python train.py --d_model=192 --experts_per_token=1 --d_expert=480 --activation="swiglu" --normalize_top_k=false --routed_scale=6.86 --balance_bias=true --lr_router=0.00304 --norm="layernorm" --tie_embeddings=false --batch_tokens=131072 --seq_len=1024 --train_tokens=640100000
Below are experts of layer 3 (counted from 0) of a mixture-of-experts language model. Rows are named router (the router's row for the expert), gate (a neuron's input weights, with its number), up (a neuron's input weights, with its number) and show model dimensions 0-63. Each number is 128 + 24 x the weight over its row's rms, rounded and kept within 0 to 255. Numbers have three digits each.
After each expert's rows: a language model's description of what the expert responds to; "comes after" lists some tokens at least twice as common just before its tokens as in all text. This comes from a sample of Wikipedia text that the model never trained on. Tokens count by the router's weight.

# expert 18
router:092130136121101194140110144113144139124128072156144143121104136106122152146134108124151120146159107110128106123149178126151137131098146112161160113098122163126123104128116108084087101078123109
gate0:119107170110151106154104093140177070161119130111136120132122155093140113109103108132186130123128120132138137122134108158126153115109125137108146124122126128111134108118128074116119149157063171
up0:168146136141100148091133152118112139084112139128110113156080139155145114139143151137106123128162097150121123107121162096155118170131105089152098123147131127121141118133128160127144148108159160
gate1:138157160166133117113137149107124145095147138141149120114125146128149091130168107182127143093121174110119169124166147111160108085131166137141123154106134094144155101141145141123177097101144156
up1:133150124188117137138146177110125093111144142132129116094095178155159091117194101147115165116112198116129163102135141088150136094110150156159095129137127091135141128106162130136200118126106158
gate2:134156131148125116075099145125118113132085151124114118166126092155096132132150132160055132128102110114148122165121146132158116156144141170089163162128162140156164136139116150154115146162127134
up2:132199102116106111110156165141126148109100123131112129121115122148151158129139130096125117157099106099147145153112157090163124127123141128110180163094148143191142123153094103145116145168158096
gate3:144105154096192109175113120116126174138167157148150160117134143139141134076143141157120156119117144115118169124116147160122131156138123142116121151140108137127138135118130150144099136137126134
up3:172104159124154120168098165152135095097114118123200108095147141138111138102160133135157157137119158108128144141113104173135129137125111092144125131133108149091161096088087119113128130132125108
gate4:093136109107095127138136151136153112133122143101110125102115158172136103138121137144125103169131159147145105117131158111125147150085140190142172140111092114107136137108147110090136092144116168
up4:153124131133144140115143102135071127080121092153107150159138109095108149149110133134114124119107116141085127077117153167116104093149112077104114086127142144157117157145131181188129113118112086
gate5:127109151117140085115152119133112145139107146160099126154203121099101076151100084109118106127135143119109132154109101154076136123136113178127082142155136147118149137143164178101135152109099135
up5:128126108133096133126130155110108117121107160134125082105114164152141127189124132126087174151105127157119124135140113124111092110162135166117111138122130123095144145120093092100192084080120107
gate6:103146159110182127200140089089106184138151107127133147146125127152112140100174102124107082117080180134142156140124125125115136129141130099112146147131136093132108117163115154136070120127098149
up6:097150148168151127155093101126162178154090128163140168162136149161101155123148140158084081156100144109113115165123110117129153122162133084142122120165091037120148096161150117153128120139108131
gate7:129131173117135158096109122120170115100135134148130102081158112113164133090126144080104147109137154116124144132158111107116149130140128133090145122144160157132071109121125146102132159120142124
up7:133103159131063127118141099152139161153137106131087102096096134143175096105125118131162102078094106101137129130107112157090111123164079153113134159160088131126155106141088118101150132087127116
It responds to: Sentence-ending periods, commas ending intro phrases, and relative or subordinate words such as which, who, where, that.
comes after: ",", ".", "1", " that", " However", " where"

# expert 0
router:112122134136106180101114174073155157113139078149117162130089113125086117151106124157157129145174097120145117138143157125126152137113146110145153100105118168126148096095106141100099125093119132
gate0:147098095096141133137137131131132151155130121159154154155178151158121151094122127129156119131153125134137160118119119126120097175102182113162159091089113130135153099136138113141154140115137129
up0:099127114111134142151142125125178150172132119092135143158141129149108115142121147137146166107165095102138153109173149156123096164109172122139112117119112128159127134126147131116135160173110132
gate1:148127150134156113116160103142159081143128123167132083145138134133145176109130141117117124112146177121123121102119091139111118095168127106112183118137110128062099115151166114147107130141152135
up1:122147140148112123172063120136152104114098114095128183149167124110098126151125116092127125112167118142135154105106083136132120134085174114184092137102182127144174106093123119134148119106144113
gate2:132156115185138126147107135121108160127132111095123099135169147115136117172108128097121100162145163137101137137108135112149108146082141119139182159154130133066161134165133126122155157120105116
up2:115158124121153104132129162119165151132162111122086141139132108098136133123114135105132141169146159130195109143120123087123090093144171129170132108130147100073153127142160096167117115140147119
gate3:111133141135119107105127148154154141141097142085109128136087135130102118145149099102159127180145103179124120174115072128136108086110132144136155114128113106086138158153150108126125114115148144
up3:136148135150139119121111114157133119120138140101061097159103126174090118055125083151156118139105119115128142116113123124126128116122135151113109149142113143124092132145132127150165104136133135
gate4:130148121129099140137098124168127128149154122149092078137156095139182157125116149093153149154119113142142140123119080117137145153150140125067120096115102130122138151143154141162108119136118125
up4:158103138136102117167159206093149124124126158071079138134128121134145146132119079123106110152107149117118116151132135135149120155137169119185141165104173125133100098127072104108129107123106168
gate5:148058133100131138109091120151086114159129148080135103108111115132167113127122149158101133152121072120149152067149185133123184152133142115107146080174135166138148097157161167150146086132150120
up5:079140122081106133116129110083141104118116119149134131169126139120108095122147149117152176156145115159127144146169108157155110125124164120132132148104110170131158083138073140088123127109083117
gate6:149141160183154144078151109169144123101107137138115126147143143112139110188114129149129097129097151111146126128123142113139141132146149062114097121127130152171138095127110127162153117132158128
up6:104156123156086110144088125101091159134126105122099105125191093117155142134151137157162147071113137104116138121177176124121103134110121149148154110137155121144139090137148141120164126108122131
gate7:143134129124143171125126102139164103154149136132128099131111147113142070098138134090154158142131122151135174110097206152149117144113134121091141133115146135147105138122138147140099101114165160
up7:075124111108114118151105131178147136125166118154117113142104082148114136160126150159118058128117130158096137125134119075120149060171115141149168109180105113102127126160140140116140103089134095
It responds to: Names of states, countries and cities, often the second word after New, United, South, North, e.g. York, Carolina, Virginia.
comes after: ",", " New", " United", " South", " North", " York"

# expert 5
router:111133138129103173107121180096132125100141082118124129132134106080117144134116117134143133171148121124116108141169172120159145142091154103147161101106111146137155104096100103091117108098127100
gate0:115151109143123126116092106137099110123118100137108127108103107162151098096139193178147107131134176139169139098112107129149182109167139157128163135117129136081121188157094145137167108160160113
up0:141146135131119127084149094135149162162165141114120102112148131111122097142102085115125145159123132105132087147119138099114114134125110118172130095154116088138181124126128116143122137103105106
gate1:143104095124098147157166181157090117138150159143117137126139138149106168164134139103143128126109155114143120136157152141135149132124176113142152103147147157125103106095141086120121140130135146
up1:100160108133122125132101078099139133076129142162141123151149069146152138118128128156114107106126136160145112137081155138149074125146109155109124169104136160158159159131098123139108178127138138
gate2:172093119071124094103097155128156148119117155130138139137084127122138138153098124147121114154135154115104141093146122128090150139128068133161159143125155114152159109127124158106119091128103169
up2:145106096092148146104124112120169135140122141092148137122128148118132145148127096114127161137191180142161182118166142137149138116103125159107148145132150117147119121115146151124105103092109184
gate3:117088144120083098104154114109114125102157143106108105137107113121114138119075125124092145121105116134100145142154144133086120127149138106104123125121125129162149121185147132087112109161121121
up3:134189119132188160128117147134135144153114115115166139133138163151135160120165140111160099140114138104133088113109131115166109162131089127163092112123142114116108155103087119148130156121113151
gate4:093117142172134131104212106147130120116120120161130142130147123160143145152101130118117152140128124083142140146142130093108148115114139145107136095136166150100145137133130170124163105156139146
up4:157158126155053118094058159094141107152139117141105162161158117123139085149124113146127120119112095105117130135133128171114123129119145134102099098109095148082147125093090156135123114138128112
gate5:044082079126146109135098115086100139140158090094147140118133122111154129144079126161116104100090126106061095115133149100115154126142150141119128125109156155118138110110121127142120104146134134
up5:169117129121160127120176125133135129145126113168094048116150138148127103124145135138156169117159160152148130097088123124122101132105121114134134123097124130151165131158108129129123132106179142
gate6:137147120098131098133074128152086166113125135160139125152093113132135147158110133114111158138156140139135098118104098142152180128134115105158125144071163183137105134125116115139098120120174136
up6:151152119117110082148111149181115098119165135141108094157099098106146126136097149120133154125143157136141105150117129130115144127127122101157117121108175147141090161106128123136113106116176118
gate7:152086127117106146153175142120126120126106170136111164119073137168130122175119128138144137118157104140112100103100110135111169083148152125099119097119105126132116102134139108110124159163136150
up7:133149110165096094113151125125126095121138085123142098143143123079128142127119088085085156173105125115159142138107124093100117091120130097124170161138139113099149112153123147152108096120140125
It responds to: Articles and possessive words before a noun, usually after prepositions: the, a, his, their, its, and possessive 's.
comes after: " of", " in", " to", " for", " on", " with"

# expert 17
router:116121139150119176111103144083161138126128066161142140100096109099097124150073137155159113195185123129120130145145148125103139121118137130120172107116126169126127101115144111107086121079157116
gate12:145098140144181097167147126113151146140148131109128106147126115193119139146119121136151140127148171145150186127095125134110122145124089163160090147102137193123072140097131106101112131137163108
up12:174107157126189128145123092128152120133114106092147134157118129199109118153117133133108153124141196116136135088127138165130106101099164130110087134102108129142114131098131129120101114126161104
gate13:148138124111138119133137126146116176110056146051127127106097129139095148158121103159107156148099141116118093116133116160146135154135128124139176119134110140149119124101080113153171123142123110
up13:148100136156143168138152081103096151134111116130106118144109149128120089146140138113130096081120140135135160108102112105114089153155166143120084145127104132111146142174097143101094087089116127
gate14:151100141112115173140146173140120108153110118145177115150133170122093097135114122155153109126131118137154165154072086105090147140150095089112135121121168138138091127152111160131167130145084159
up14:105164124129133099105119100105136129093131140116076164099112109162176143112144155107115153160145114127103088118180180164170108114105142144154125128121072108119133140108143105121097114133164101
gate15:159154100161137137121109102174099139155108143112165154136137139132172100113050139121118135156124146120119094130097116126156118164133155122156120155140107121133130156118060122061098156138111133
up15:087152139120062116111100090129127084151182097135136145115135124099137083159102088138155121119127111085123093118134158158129146140114167174082115141136145096140139114125150130107111153101169127
gate16:129104130172160182122096135153121092147118140120143103125125115139112133119172086175143176157141171136134087138132137154155100143110129128138107129154125101104117163095146131107159146116156075
up16:097174136142117148122191133194148101114171153125138136142133118122109159157161122129161157131138117129139079137157129158183130155111122146149127112112085105107087164126118131150119109113122075
gate17:137073133100175105137138108139123176148118147141113125144081108134186138102145168094141123127064142129138113136145117098094135122153124141116109134127130156115091117099202101109114162144096129
up17:102156103124081142116105107094108116135127141072129120141141090119150098134103067143143140152148129149131127136118137082140096143119145137145143118138126148100134102117109131108115108113134101
gate18:130168093131129104112148126107150162164116137133125109128142137123157143124154121100134152134149126117126088122103115121136133135155158148114140123162093081146126145156159186115079112143135096
up18:136101166097127155148111158120092116110152117140120136066123125143161119150077148123118090136091105153136142145130105118148108138159143122177115143111118128073128125125111130101156132146113148
gate19:155153155125156135150133079099139133182139158151169126177108129142123132142168082102158090130090109143133124137109105116164172139115107165136112094117142077113172128134153145122131126141118112
up19:171118146109145167132108119127101151119141146140182155121092141087132138134141131118118078151077125141117132048106157129131119136155127150128131145083104128108108117138126143113130132117103126
It responds to: Main verbs, mostly past tense or infinitive, following a subject or to in biographies and histories: played, began, signed, competed.
comes after: " to", " was", " he", " and", " also", " He"

# expert 22
router:129124148101118143108117168130164144118107114161135140163117110119118158129052121138130107159148116131130127167109119170130171147119148074138150106087120135097131105114096081140051121121111139
gate0:119135135110134155102140131091123136123110122126148139127166084124165138138138116101131139125111146090116124098149125150097095153154146136139084106183113127165122128174150108100114110133173156
up0:166143119131122159121121119136120123160129161140109114125147133148135130152160147086136140112089148120121129136134116113105096104165140112130136128136122109124101090143186121138093123175151155
gate1:137088151171157122079096163088086155115072165129133113124170141104129116135072121153114095130127140123120111139120131148053108133167110116125106118110136147150109089151101069088084116115130134
up1:119130149114163134135106119136118117142098138129131106158111120107120140092096131135110102103125151083132101159139155102100138111117139141098120130135084134165134133162114079061145081158156120
gate2:159128147125126178125149139162105153072165141126148125158148126153102106144103171095114105112098144162123165130152128165140151107162127124112130148149106145095147113119107128117103140153132145
up2:116127112123149098148115110103162164129123112131111113099130152116108137154105182102105158131113113151151159157134132066113133152112152109089151117097152124189142124151163133135143118101149134
gate3:132140097125129109103149136152099131134170055127135111098127126139113144096155119131098114191121131131134064148085120066117161123097137149129160117143155162160128079124159123107112145141138167
up3:110086116127135088106080120152054124141133177124154085149139119101134135166120109146130100141119109120135103106103123132113134135092156121095151087058106116112150117110104129115151113131102130
gate4:153118095123187145095098136118100155106110121129136096091148124103137121145141138142145132154099134134104113179099106140136074155134146125143158129153117150104133172166158138114174157164137144
up4:133128121088097109170157115089123122146115132183161113150130090171149134111148136115098086126153171107168134119146144109099107106138136111155099122092100150133153086108078088130101127102117110
gate5:109133127143118145091139150130129151104118155153141121093101137100144085114165142138142128130131145162127158127147130130084115150142142131124108124093110139146098130138122137143098149154187108
up5:100149108156151128146116094108109142120111152140177104105150119134110147122135124097151113103114090170090110144108142142096116182145134175119140155147125120116128150150169126139115116109098126
gate6:168134092113133126125116175121128164129095136103135082153140142103101136122163092118145088108164096147154093123105126135138144173122139106147146148131146145105090152119133066108091147123103135
up6:133131148127132122152095113115055111152100133117117141140145134134130141146138148137100117136139135162158099161102147170148135132131119102110098152119158125162087151079127072149171058126137126
gate7:098122093145159114108154140166143088152157097111070106115143088138088129132127117165120133136100109125156125138095122148125110097100123109080152109134076149194137114119149106130111107129134090
up7:092101098119107144123098124067117150133128105113123147122122107091126083111125117149164107182139107143125164151116155112066130116138104110187162149178112158161113110122138143094108116102127110
It responds to: First pieces of split words or names, often after a parenthesis or quote, e.g. uc, im, Al, Vol, Del.
comes after: " (", " \"", " S", ".", " N", "S"

# expert 3
router:104131175117083193113108182087124136107115069168136127131101111107114128154090110126144125158168113138144125150127151165120151156112152104120153117099124176126146127109144115089104109112140137
gate0:159102098076135150153148150129132150138127125110100148124155151106104087100113132109121105168124110154120127167078137144128125139163154104069095152129150129133130107177162105159105113148127130
up0:140116091112167133151150134166124132126113123137143129143149144098107105068105102108162115118118119158091135179101144149093132109117163107110075172171138137161162147153122125119118107128124140
gate1:123112112111139108125139169114102168122090148154089118118131124198106144153157170145100145143167150140140116149117097144131107134119191158137143121120115136117122144123139122096134167157152134
up1:129121128127149149151129143145102110132106133166095112169181106137122147148130119146113116152139146116150125135115124133129094119157163112154104149098093140107144146138162115137119137141152136
gate2:173111101111120143120124151095121153124160131158151130117143127130130139146088119166077136107149144123148127090087131128131126097126154133097130115160099126096139126118137138116147075127118134
up2:086134108122129107142130121140145103101115098102110119195141130118161115109163136118155088104095143153123127144185087122109176154136103117141128138121157124164162118112156151133140109161103099
gate3:155123087140102071131183134115120130063126089096152158122120122135095131153169141094152111119130105101139117081128089135135128185118107158078142152134138162100141149152150144128101136128105154
up3:152119091166114089130157124094116122066128077105137139148134094129107126142162140102154118130121100107169104075127079127146142157110136168079131168144162169112158121159151155118117138138119136
gate4:155141132138152141132141106110163124112114130125141149129145145080146134094138164132103117140151148157097111124112093117124096191147085119117081129118121150142113152119120172126186132097096109
up4:098116122153136120087140126150145131131113114142133100124143148137121114119153105104160136122110090145128148084101160132139128144129128112136114125173168116141139116160143148096149152118128128
gate5:129070146119102154149144179161108150110146100135146109140130147107094113123161079093151136129126151112129161147162100104124181112118164141100146138137142160125109109090127083125140055106149178
up5:108131129155133137097134102111176120144128138123129107114093109139190139116126112114117095147128136125106106094138139082130099146128117152117102151087116130121121152151110133143093154147068147
gate6:131145135156143122090117114106126120125088109088147124146138127107103126111074115097151123141138162164131118167139109131114134095096165163148150121117111157102174149156145133119152146127104147
up6:134104148149140116084134132114123124119074120096142117130135134124119137107067077090165123144124157132138143147167122117131124133112133146147135146106123200128157163145145119109155119132088134
gate7:132113174160166134094084134149131164127143123080153125115107138160126147147088086115136133146140143074137114112116150063138132115108109141138141156146169128148113119145112136158111100099106138
up7:129101122109177132088108122141125124129137173081148166125130158112104140167144123143108131129121152109130116104136124103129151100108073134124126139114163137132105138132136142152123103114075148
It responds to: Pipe characters that begin a new table row after a line break, plus section heading markers (==, ===) and table header words like Candidate, Party.
comes after: " |\n", ".\n\n", "|", " was", " |\n\n", "\n"

# expert 23
router:128141156118097166125089150087138133102149098166091158109105095113107155137101109158180124179151124129135119151119154148118129140107109100149191084102122181123127110112110123100089136107128157
gate0:107113131108145156156112121130125140139142176140110099188156099114145130146098106117128166129111156107130141115077135119090122141160122074140115099148144143124118124154152145112146149125131081
up0:129160091118136115082097120143127159158102088094130135102110137119133131135128127102147130095159120117111128148120118151117116125084168126139115120183113128137130143105149107125125142108093161
gate1:121143114132147117118147147145125096106138126146135079109098139187177163115155151115144121137104093089146134121135171131115112121100122128154119144109174137120120129128161185154143083158133167
up1:145132098161090104117115078119174088154113125153118160129122087094156122101105112145157121151169146145143140139134122119139159116151129098174090163100127163074095127156105080109160116151176129
gate2:116123141145141140096142128190101130134168143119098104146133104117115116153111109162131074095145146125115113136116149113122123114152140146124161146142112091165122134165127155117110124121116163
up2:131106134117117118089101137160113152138138122206118135127133109148102116136131190129137079153159093131167138117151141100144139138150134142127140067111107172123096120104150147153168124161153105
gate3:140134130125136125127156105104134157149111162138118118112116118143125149128102103125129168073121106127114116113142126158094116138133108103202094155115145121126173148101125108143163132136086134
up3:112156135151100141141146102102109204135171166131121126133113105104102106099126143125085176133121130134132145127105107145083120153154144161140115154144121120136174146109144130156172112152090163
gate4:075125128076145113168137138145141166131085142135145120118093177120114122131107137127146123135170101155130131140123121127110152124119082091110121132094092140094119087112133095117131102120120131
up4:125119099156117111176149175141127173113120104108139105102093168102099138126090147133103111123146129146142143118115123114116153157121123102133127112130087114130106092097132146150104096131127118
gate5:186122113131125135074121099140102133136103114129075126137117135133116141145117120117105148118123119096116148116148135131141156087125140097112141179112117112106132147101155129107147125082109046
up5:119129138105136128157103098104122146120143134122100111130102149170147135170135145126115143127112156170147121189112133100160102117115147166148168146095127186120133125132114168149099135151144114
gate6:120125135137122140090129154079134118139105149107121135126130137144114123128176113133086090129175131097150140132108146135156097124121102140118113123098096129134159186146115116119104145149077161
up6:103135186132112153120154109104102129087149116095104149152128165112116100157165149161154107123123120109124149138119052118144107127140129101099133147152108123115103143151126098161139143120127123
gate7:093105134127048116118111126100144081167101161155135106143128106133146155112141131136107151157101138150179088178161164094137152072175117156142106132105155116138170086108102157134129134139156125
up7:120138145111095099103108151085145102126109118111121085145097148098142128115116105144154077108129169117158113105155132126149125167164060122154091137104113102175124124120106140129119152118173171
It responds to: Units, compass directions and separators in geographic and stats text, e.g. 3 km east of, mi, /, %, Coordinates.
comes after: " the", "-", " a", " km", " The", " an"

# expert 6
router:095145162124113158114123146083129131115160095167130164131100123099077131144098096147147138196137114122139131133143137144120124121117168116139178110104123157104121092107113114088090132095145126
gate0:131153106095116104144122116106091151138144162158089147124128097135116170143158126116111133150132149108118158171169103153122134117104105123143163141165135104138167116122176106180142074161114104
up0:143112117091124115093133120128131124116155130105145125130105130109094116169143121149166151123145095143108094130102165145139093174145132152146113126147113111147085126128077143091145164127096118
gate1:121101110136154153093109147162151138137153115147131147131196138139163115111125141102101149134152115115119129122130124124129095114155155152119131157092058136128117165155143112173159139155138164
up1:096168145122125119122134109115096107137109150125114094116063135092071121117100094140129106151096152133118132151126120159129155103130117095112147082164179133153130096139128111089137114108086088
gate2:123152148157128184130198119081136087144129125133109122131118135064111141090129155136099167160179110116134147113093123146137144150138102146115120139142096089135116123119153110124097123149167148
up2:108141090142143138101149080208142153118119136124116163151113134124134117125123125171149088113084097126157149129188140054125133120162168121140116102094089133128138123124067147101136122123099146
gate3:100084144093121135136126101117146216039140090124142142145135114117137133056129111154094087083144134117168073097134118144108111141131168129137129149115131124072139129175106107099099099156152089
up3:121149114139097155145170164123139105161091161093123121115130084133115151170126155117170097142146122140113164154152185131155128125152085160114122103118118160123145137082136152169155140106108116
gate4:139130141121121103109105125174145110152161135117108099117160149098114164090148104156139126144141140131146124127119163128170111190133081122146140100116183114118129209192138129142172112124106120
up4:158116169151139122134109072136172179126125147135158131107060133107118070117157142165118167143079143161081118074101077148104141109150108117139126116114133176087145089076125133126092150128104103
gate5:133125143063159167167112182167130146146113131068159124103098168138127125146123133107141163144111109132141134098134176122111139109165184138132099120126112093162128133137088146131159149108113104
up5:137107131156121137133127110100198134169099125077142133143137122113132092168156159169124105152125114033089125115107123130120092104152146099109107150119125095122128133124128109108125132106131130
gate6:127125146139129122072137119175099084150135107142122136085139129128105169143129091108122100125111163150115105113104158128113140153142148094155118169106133134116094130121159161144142129151102137
up6:165127147168142126107119119126078143109140138125150156133163102132159129114128178181131106130132107104153111163112139108131170108089119156101132084110139071102124090142090126162136107144172120
gate7:153106103139131116115117121114139163132081129141145161104105125162103142112133139178135120116120144151150106138153122125142136139095108152144170105080148169108132181130150121114149095132145134
up7:104117117155130130119128170079113146111108183088136093093157132134150114133107114133123131145169111092125075110066112098115126111146140127140118137135118139136106187113068119109144110125166135
It responds to: Bare space tokens placed before digits, in tables, infobox stats and lists after colons, pipes or commas.
comes after: " |", ";", ":", " in", " /", " In"

# expert 16
router:103134166137123163119111180059164152107096098134109148131101120134104139129087113138161144162184099139134142139130164144111130136101147088156154109119143183108146099122125085094071119125097135
gate12:159118122142110138096123107133135160147137099135136136137114159093133121139111172120162153107142100141158119128101170137101141122163158106103124131091101107124113094132106081153092105165133165
up12:156105132113112091152178147161116131145123153127087134103156113124142121136140117115092118143114116124163134112127087174132111147134113138135110132139155192142118089117143113182114115154106172
gate13:126124097099127136142122138131156126129166119125152127133135155155141129147108121135123143098130142159149134097085135123131153095127123109136146112148124131163097109137158164123115111134145178
up13:156143112120137112095121121146139127089153147164172114143107109161132135164153103128119117126110194111131092116119141128141108097127153117106114126117140145151151134133147120165119096151095112
gate14:142200141145123136104159081104127151127085122139099187095113128127113108113108148150184165161145113160148105143113127145139136130130124117142157141138093075129153146116121122118099136120178120
up14:091102120086106134131109139154157147134114161115132119122133104155133164148121119107138158140114170077108123137115153083176112122173106111140086165131151075130097110148130084108128136099133149
gate15:145179116149164140163103123147143135104118121111106111118119132107112137165145156147141100198099128163188118140142124138146143142097134112104145136149072143103135150102143128135151131134162165
up15:148098102116180142098119118145117115126115121103096069144115160152080106141145150137149094190107169114196128146161138152180132162126134164165131145157124093126142115163148153127154142146170165
gate16:130128111164088145149125094142132111107139120161116161165169155082171151172126163092069117125104121149135126116150187119138127136113082141117129163122144133152137170122092173168138157108150154
up16:092120116139108120118155137103143150108172159137127106135099121102097127143105134127125131161145126113147129133156149136116162113126141099141112179134132145135112067072106115110146109120125158
gate17:148138136146144145085129137073082143126175130116117130126124100151135134132150161096175159133150132120145159118142117147148142131132093106143111102137104098120115134081153170109092081161116126
up17:154123106135137190139182103086137124103126112131135103124100149101100127142145114123101140170178090148139146133149129164106128152127122158129113094093131173107139155161133107118099113141178122
gate18:131106107136140151112142109116135137124161135163143115113105142091095142122138145139078155105167137163125144116140153126083141177129128140122115111130104143136132129140158136137163093106111146
up18:145121155146118168147122183143148118093115136124162156131138122175146105156177127108125114139130103130129110125140136127122137126136131162147156091117117156116161100153147139097077160132096170
gate19:103086172122109149163131148153105160147206141109157126145139100073144128182126131117139134125112132115120101117131163117104200120136149146108157133138146117112164173134146103113134133134174116
up19:109124138157126164147142102093131149183196138142158107121130130098141102132113145111082114121103147117114116146133144108119180150154165126109111101126158103138169171131139100102122110118133131
It responds to: Nouns and adjectives after the, his or a, like same, own, first, fleet, plus adverb endings such as -ly and -ically.
comes after: " the", " The", " his", " a", "'s", " their"

# expert 10
router:113137148128107162113102167091150134126124106182137140134116093119115151131090122152157141172162125148151132143122148136129159144104117070117177088105139165139126092080127109125088087082137126
gate0:094143112122098132078138139131126115107144167114134150087180133119123119132128120107107137145145131140153149147140119115096123108134083141152126180150124150102141156131150131121139122131132135
up0:166118122122145138190126144121142131105096124150114155181098103124149096130122148167164115113116134103142114114157153136152146136133163103103157116117101123179114083137138125137128127129099106
gate1:121176143131123134094113161152189154179106138131141127158088079108155138093130112099178115080152131129125113104092162145117114164100159154145134106131094117144155139149135112129095085119114120
up1:110123117129130152148121107127166135140146130139163134173081083163123139116115116101152179085172132137092116120136154149090099159123151138109158086113129142145105139119128144141109080144138148
gate2:139138105063126110174134142099119097107119078137087112093126153147101104100111163098143094132150115117120152153144154133122084149126166157132135113162130115131122109147127132162090137121103071
up2:122154106129100136066127098152155143116151161090116097143091126091167091171099091163120113128164144106121087116128102093127145119129154137124094157129177148133133145102157144153161149143125117
gate3:121111144103123121148151159099154133148140139099084150093133172175134138148104114150155074124111102147137127106130150151186100108148138113104098145142155116170088124085115127109132160154101161
up3:125165141145110122148087115137130112111126089147151071146129086081138115112121104153106120122134132127112151155140158106137122136125133152180144116128157105154191110161146136145085097139147111
gate4:133150144101164144131141145138154153145146116097127159146100136195144128103114149170136108120129127135128124116148132163143133133159126131131114137114139112175141156126073125134132113139156148
up4:143109167134069158157098152105149148171121126144140123132114092105093138140159125122133137104127150120130102109144120091102101093147156133126162120137137175150154107117088161136125143187117114
gate5:164144181152137164127152126138142114147150172134164085150129135131158097116133124103170144133163123103130120141108123138148102135105152117143123123150141142101131128147128098102121147132143159
up5:100105090089125088123113130112112119117115104126104171122125135109114154154128135144110127123090135149122139097139125094107169125141120130103128135096104095147130111124110159140135083113121076
gate6:128157092119156107155170088115143169151111132147146150126133105145158134119138174143158119103117122120103090094096074118162144150112123135145112132107099142163140115106115152110110150128112079
up6:131124090122105105141130090125157107136130161178136134120153088130134178136121131136110126116129131103134123087137096130170155153137098118116087152128077129137120086135112166099128161127089101
gate7:113100129113140090135105076110122116103150111137126149105118122202087079170113155101093153141115101120101099119117128135161122102134133127097103158101082131162137112108133170140171160103150127
up7:140131128156108165120159166170142134153094138117118093143111132053153181103143103144143116110150126145148124127133167149107164139113114155184155091153163159117137137159118088107105116135127100
It responds to: Pipes, commas and semicolons between numbers in tables and scores, degree signs, ordinal th, and single capitals like A in designations.
comes after: "2", "1", "5", "3", "0", "4"

# expert 14
router:084149125122115176114074172101139123131100074125115149124085115098120130129092140142166154170170111128138121139143130162150150129123123072118153107106115174106136113124138116129088119093113104
gate12:061156134147176109086121129135102145090141140160096170147129110094124132141138116118126121113113100101101172119191117093189149149125168092153091111111125165125101142134140165145099152145124142
up12:081122147134156093106150136117150145091160179163125136166142102097154113138101120115103137131090153083089161143149152159201200155133137143140088110094120111135077112135140161103108106124096142
gate13:155144131129124073137132143190126155144101143137139135129153122125127107111144157102125113114089123139152104140160092140165070112119131141107140134147134149087167098115088146141114104145078116
up13:161136122124150087117139132152140147132080117141151127129170135138119087109135146123139113105108121106157110140142109141145063103134129140095162131136132160091150108119090162154110099157090125
gate14:139141155157125126160098078118134120178190099103137170148128133121124122136145132126125127067125117146097109115139158171124120138163127125141117117113078094172086165099158145109064141103131126
up14:108160108144097161123142129121086159137176148100117177124094121154159130098146149140177121121094137210112129126134162167116140123133108158106072146134133169114128093127128140115143151111132115
gate15:130124154100103133159141128078154112149090117116108075157121081160105145133141132161171108104115126068138118163105092084204147135147072167102144091116115146143132140121131127138125166142110155
up15:165117076132155115158138152136138175064117084082149139112130125119181143116117109130124152182088089072155157144106153084127113122108147146084120115116140157106119167111102158150122176128134105
gate16:202104118138135122116118137116148148100111083179175148105135124112185127122091125114166117125125143155121131118126082146111130120119146141066157138123156163129164120099136112163160158152164120
up16:089111128156131110162141163147109135120076096126113106172151123130132143152102123136120161133119141165148106155116149080123126134090128116091093141077146127132141132120135128178088124148141143
gate17:088122175128136127173081168120101138103099106153121145140123103155120112138150145134147132146110117099137126121139152144100147095121163140182097063086066166117101116138110092198094132135131126
up17:091125148149135102125129126082095152107083110139137129135149105153105129161127166126147129130115151142130138095115152148108159095162135153133090098110129127134099111142099136173111141128093124
gate18:084125097123130121116153141119089127130122121134138144089138128131111099128114103145174160138116157103175122104133148111141119088137082105156096160134123159137156155137145109129184141123144137
up18:118134148090099156091075118163088086106112136105087114088145120114116122096106141123097127136156106118172087159103141141124095147096109101130102122088124125113133118139177093111128103147177117
gate19:132114141130118116143132128146115119070111107144152099122104131117092129111128098134130164103136152152124138100060150144114171091090142117157127156138116166124115106137111115111167128118124163
up19:145120126131143122150140153082120107142118103140126109109123119129152146169155159098114118122075143141140169156177139105130123170129124109150123100122110161132163083145097157120114134139108119
It responds to: Nouns or name words right after in, of, for, on, such as addition, order, contrast, Fame, and month names.
comes after: " in", " of", " for", " on", " by", " at"